{
  "num_hidden_layers": 12,
  "hidden_size": 96,
  "n_experts": 128,
  "experts_per_token": 4,
  "d_expert": 32,
  "d_shared_expert": 0,
  "hidden_act": "swiglu",
  "moe_layers": [0, 1, 2, 3, 4, 5, 6, 7, 8, 9, 10, 11],
  "router_score": "softmax",
  "normalize_top_k": false,
  "routed_scale": 1.0,
  "balance_loss": 0.00117,
  "balance_bias": true,
  "init_std_router": 0.0323,
  "lr_router": 0.00173,
  "num_attention_heads": 3,
  "num_key_value_heads": 1,
  "head_dim": 32,
  "vocab_size": 9280,
  "norm": "rmsnorm",
  "norm_place": "pre",
  "norm_eps": 1e-06,
  "positions": "rope",
  "rope_theta": 10000.0,
  "rope_fraction": 1.0,
  "qk_norm": false,
  "attn_scale": 0.177,
  "tie_word_embeddings": false,
  "parallel_block": false,
  "extras": ["capped logits"],
  "init": "normal",
  "init_std_qkv": 0.0479,
  "init_std_o": 0.0,
  "init_std_up": 0.0479,
  "init_std_down": 0.0,
  "optimizer": "soap_variant",
  "learning_rate": 0.00619,
  "beta1": 0.95,
  "beta2": 0.99,
  "weight_decay": 0.048,
  "lr_head": 0.0127,
  "max_grad_norm": 0.5,
  "warmup_steps": 200,
  "schedule": "wsd",
  "decay_fraction": 0.719,
  "decay_shape": "linear",
  "final_lr_fraction": 0.0,
  "batch_tokens": 131072,
  "max_seq_len": 1024,
  "doc_mask": true,
  "train_tokens": 534500000,
  "max_steps": 4078,
  "dataset": "wikipedia_en"
}
Below are experts of layer 6 (counted from 0) of a mixture-of-experts language model. Rows are named gate (a neuron's input weights, with its number), up (a neuron's input weights, with its number) and show model dimensions 48-95. Each number is 500 + 50 x the weight over its row's rms, rounded and kept within 0 to 999. Numbers have three digits each.
Before each expert's rows: a language model's description of what the expert responds to; "mostly gets" lists some tokens that are sent to it at least half of the time. This comes from a sample of Wikipedia text that the model never trained on.

# expert 20
What it handles: Capital or lowercase first letters of names and words after a pipe, quote or "and" in film, TV and music credit tables, such as D-rew, K-aterina.
mostly gets: " and D", ", d", " and d", " directed by", " and K", " featured"
gate0:563360509498477467517481486473531558511437488583500557453507511547519484491537477555449566461513569499406547551382559538450536512482461504477496
up0:535505594510469549548499469436484524454452435573499511503448564565497450466548499604481589491529544509408521544424567547465537438502480498488465
gate1:444497528563496499559534461563413493594540483517578507577511527502561537543470546529512469551513464455466526442546569566507483543530470529533534
up1:498491389471497468551556539435613507415476456534400509480488475475453470541505509481497530469458528499563510511548411494453533436540561451512471
gate2:472515456417517462489502428485571533529494430584442544485447536604443513409528537446492517425585521481501506459442539493460551531455457434492471
up2:470546510489517443528558425538593536545463490527434537464404463550508541435501502425473524447531529570510456470467526555404539551497479455488502

# expert 7
What it handles: Plural suffixes and plural nouns ending a noun phrase in general prose, such as discuss-ions, regul-ations, candidates, students, members.
mostly gets: "ations", " children", " students", " games", " members", " teams"
gate0:431553477539600503450522445498507459514478545530549473473532467575458514414439559527457535458480447525522547586397545466458415473554465506551594
up0:520536496544491430368523573542510536430493446532489471536503630611476469509462457538484452462551509592479456600546496483533457510497493495562533
gate1:517512517507542448434515475529511443503581550599544491446587437483479536402462571482590524466531429473502542404444488465487468477506499479564527
up1:469389516533538500560492598501573529472424472540464520505460473409464467547541384473511462452418484450525512559495484499433489450525522563464484
gate2:521496560547477489595467587472516496504492547531499457494444474545490458485545480414491453494545522484525471389491512374500622426550497495464471
up2:391505527591487528457520507452445449501538490471486376435472527491446481379529486559464530452477545484547534484451497496477535411461490539494515

# expert 50
What it handles: Forms of be after a subject (was, is, were, are, being), also, later, and -ly or -atively adverb endings such as significantly.
mostly gets: " was", " is", " were", " also", " are", " more"
gate0:563528510514514556578505461496532399479584517538514535547519532448383463433526485508471435536580441458494472504455494501509535438443454528557467
up0:450503508491388470521402553548495457442408472401474431490401477505539512536521488490538450510430669444506437457512525490479527577496573528484506
gate1:432482513566547558490521493455433573531604431495588458537549422464562543492512524524427620480513428461542444479531456490432507451465519577512460
up1:602480482511493520595521497456460516488618453512534525522445478417486398444494479492536503524552563514454543486485420499437502463585501670541436
gate2:453519500522535487464562404499514485513527530430521522493514443494524457464499524483501407550513406605494489478492487499575408493516518461555466
up2:545494515481431477551406511536479528499467449526515555583464506533436541476570420521585506425504588421483542514535444529483572533490488478519529

# expert 36
What it handles: Single capital letters or capitalized word starts inside tables and lists, such as W/D/L result strings, V8 engines, names like St-acy.
mostly gets: " | R", " V", " | J", " Dr", " D", " Tw"
gate10:464465436512476561461578568484493521553607533599552459551652479566514496493541528546389518496489516527513513505533466457552387474540488534563536
up10:492541584505483475546474494475540494433424453450509545467384539409493497571495465502628527533498458462447437489474516554439574502454490456387451
gate11:415477532488399468426397519433408512570506513448471531412520527447471441495531477503456462497512527457450548549485535464521600496510532521420536
up11:538511513476548500575543484633574486544383507515502490535395400530448514567431541466431571466399497548591537410502486525509502472561493512495543
gate12:495581514501598480477458551497432544463506377434570458489538504443603449488496496496500495532526499494545488521498550544402518540526466534463502
up12:564482453456510588497437440470496498538433502514550642423541511533412571568532531415555532457541546453390492531482501577542404474480492567540626

# expert 29
What it handles: Prepositions of place and source after verbs like located, held, parked, such as in the, from, at, on the, into.
mostly gets: " in the", " in", " into", ", in", " during the", "ed in"
gate0:570441502520401457594443456487465361495464442384505617517555547522416505543504545524608448501473497385537513479523436499486485487491509455427442
up0:497555423451538533431553497446554529533529521613455327462511490498518436506466550458455486464497551492485514475529523507485479538438464586536508
gate1:510552503484633459495594418472644538482463601570506586473599427523493489436530472516421463488545493496524475460528520422493523449485497333498448
up1:434352495531508519520475509445416469541549411430489456525476477527611459497587540444487459650432468492487484485523559509472502458505476582510521
gate2:435456479478544491548550461431453536542503357530452558497402523463483490581517483449556433409520455534487441507590476561511497536534529436494480
up2:484558453416375504521497535489564525516506491525526499559553456570486450520521541400491442462441465475545459571494507412482609460537462549478538

# expert 23
What it handles: Middle and end pieces of foreign place and personal names, and regional adjectives, such as He-ian, Os-lo, Guern-sey, Southern, South Korea.
mostly gets: " U.", " Christ", ", U.", " South Kore", "raq", "outhern"
gate1:496548546549499470563463524587534543427505520482507532500446592491554523399479574450522465422413436476514568520580478570499475472539453540575491
up1:573480385518486552417503535590485527503566537504438481440557454532443455438446468420440553496567518472453505464498496383461494504500583504444493
gate2:524448499575569519436468471460543636572572500520497471487429498478580561424448500500461448533545454600504472506506444482491463515500593507616469
up2:431460554552507456488563480435567611570526530457543497503413453496551618483539411466445552528590501520448411492616499488445461586554566543448486
gate3:523490498428453498441516447434420489416527473494429351463464543480427560601420502402599510509463548583574579517473408547507517537448518519554567
up3:466510556393401580431530476453466453468474489470509459492467476484440541536522586448481516461456488454545551519439475558523477500515533508529559

# expert 4
What it handles: Derivational suffixes such as -ial, -ical, -ism, -ology, -ity, completing abstract or scholarly words like artificial, oriental, sociological, velocity.
mostly gets: " character", "ological", " social", " international", " human", " modern"
gate7:464513461418474499469423543490429562501465429450473412459552518556535515564445510547534489530424428535491577484440551530571451489505528516555600
up7:562519486354498500524474628549421452547553487514471619392554496575542504572474510492517434531467466592509589464495615583510481472482520520504493
gate8:601552444438503557503483557574462563504459490396488558488411473459496421522406458503564576478523469635485470443481410543526511484561493434485409
up8:537565385464545549454551513558465572533422514456519562499481411496510485485446526507554534483539436613479511429536468533575437440525516408563424
gate9:461403477525462516521509474404445457401373521499616463499531531577444537551504507464416469517518520475446437520467528500570423518499484466508442
up9:429501504487495515484530462495421526499468484503480553461515484547468500536524502452520479496366562566544478503447569579523512528509552509406559

# expert 60
What it handles: Capital letters completing country codes and abbreviations in sports tables, such as UKR, SRB, OR, JPN, plus zeros and name pieces.
mostly gets: " Gen", " Chevrolet", " JPN", " | ITA", "ZE", "RO"
gate7:631510458561549499435472470470506472455460535488526427515459458452416524548529508478528488474581426453529526492535510507521508392517567512466485
up7:586481468549460559538503554480416384475496470484525511570518505594419476527532593427478492503528568438502499518499532489565533531564536528446564
gate8:599575542446482498560473462493467513548513407516573494497504530482584508497487414418539438538493526511602484515423531521515477529422495430467491
up8:433517530534584503461559460555526507454434588534468497508464508444461528524556569536495534497417434551447535453637420458523572539584497518477466
gate9:434452520391499522541420619448401478495588495502482525470411545408465577521500554541413538511529558558599458594517505505479552483546473465500455
up9:505506503558427511534597439553543459412458577481551467502612459519528449439544423512522496536488418472493490456475524476480429507480520485565482

# expert 44
What it handles: Past-tense event verbs after a subject in biographies, such as died, began, played, held, known, married, plus semicolons and section headings.
mostly gets: " began", " played", " died", " known", " said", ", but"
gate7:561460430465471548475446518462547510510505520472432495445477462450514464572471526547563523536522519572440496586590394514526516498511509398576368
up7:554433479449512422377471487466548457447457476452531430494426444464571488589490572530558577519533538512561527558495465449540502482491480497490444
gate8:495471496474554522560377446454487510581576594567463438568459494473512481593482516439442534490551502515374489541473500552505524508540489531489526
up8:532514542582535463471483469499484520560570536469503425541467537466513538510452474519508529541534467553457527551474474502529457416499514617544510
gate9:519448476444605487463546539608539501554525626531520514425500346516441588489479504498558530465424488460589510518473442495469484560426520446570518
up9:432493494472511507425599444417496564435468521502500519505511474453545492439454410526459445427518430580496447625547467477541470400535442458620433

# expert 35
What it handles: Leading digit of years and dashes in season ranges like 1991–92, plus word-initial pieces such as or, in, arch, transl, University of.
mostly gets: " reg", " In ", " Sy", " Or", " em", " University of"
gate2:455462499581515481486529483519454508515500593490562677522471602548531540504413533513363579470475541513549481548455545486473480450459522499510576
up2:596408520390481408551553563504450502446458555526493462459504484407562569430529432500503448570526508500503492494468431558458572571448583466488532
gate3:465476545576398485516532622450428529479495592531461569501499484471482437469503490506521491466495478433551529554537397470522531484533455387447551
up3:515488545537644496479448559515422469551307581536487465535498537488536409541481521455484443527513482478486474541503456419536497491463481540511498
gate4:503389513514540464551525469453513566510439487468512524491448436531472451521454494533394629476515498503523483465452535567388477580514490509476463
up4:487410538604457537513476479456544483403562492490426424531459490524515458532496481534478544517554547541488539517441640561429468464486453557494512

# expert 43
What it handles: Hyphens and word-initial pieces like un, out, rec, sub, under starting a word, as in (un)animous, "out"law, Rec-onquista.
mostly gets: " under", " rec", " inv", " On ", " and s", " out"
gate9:472440480553497452433514448519561512549543461525474480573497461464538442501441461542553558520625576549605467492423538524396528466557444458442536
up9:427512522561441384471497398503521484504552441523553545572539524504550462492462483572529564521592549531562527441386577496449486505539477439411534
gate10:464501527535482559598528544504531402510545480467524509518532455423555413548535497592522544535546444513582453508483519457516432633602457579473405
up10:431537552530475607410445516495511485432504576536504534514574506518562480498505497484592612483625498495468460623459527486557461571507508521470483
gate11:503553432548452505533432570445521419449517455416562537556504459467525504544447502507501545446411532485564509526502557418556507485542517592510544
up11:511490467572462535527496493549500501442595504448522477460499524509473514524513447593575494482442512498505515589371527514566499502424453376458475

# expert 47
What it handles: Stem pieces before derivational suffixes, such as -ag, -ac, -ic, -olog, -ism, in campaign, principle, Freitag, plus Cup, Music, social.
mostly gets: " Cup", " Music", " social", " campaign", " particip", " Lead"
gate19:451469444486433572517576463446409497499531521465498473490551529539545435508476516516461533447547491449475441466507535509490611425510507464500413
up19:476488500458470544423479493419470564478536540550407444555478463482548561482434433525491577574499459496533482595392534548475534472483513510547551
gate20:453489436445496539516504431446514470530502507500523455514526526548409422492480502573472497579450469529466505529377546616574591420459564420528552
up20:455518468443475514519469500491546461532430460519552512547546541533433455500464525582522520501526434491543526493409528537537550482487563405504414
gate21:531480472536418574486559514434531571540486537506523507488502490452532491481514469574496472596518475616521580441472440480455476452489482528567516
up21:485485486484557425523538442543482416552531488486511552580538502469496485450499465523523455487490508447385427524598453565535485505505499469489496

# expert 55
What it handles: Word-initial consonant clusters like sh, st, sl, and syllables inside Arabic names, such as Abdul-sh-akur, Er-sh-ad, R-ah-man.
mostly gets: " Sh", " sh", " th", " sp", " l", " Sw"
gate1:542440479571434398492469435490448525493508510508539558622432548516485454508543453533472538432434518504522534442497602562515516472565469470480443
up1:433459479430489566582546549508531463518504490475452447385471436492543544464440520499595483567606563568477506621460473504565570531482495446513507
gate2:541463477505567482540500438487606439494533431522599473507564535455437437510512488528455488545524573569483469442572539558550525449509516473537427
up2:514484464494581473491494449504579426461548462499569473536550485429473494532530461440487481518494540630511480436545543648506469435517560478525492
gate3:519541496498473489532398573418437471545501538527396448567540558552482434493385520468424553435526491534491469497430442432482544474578423541498575
up3:414576442527486490504426588373502497504502502528465466543522528515468557482325523513444486468506501462461453475497513491489574501544492510393587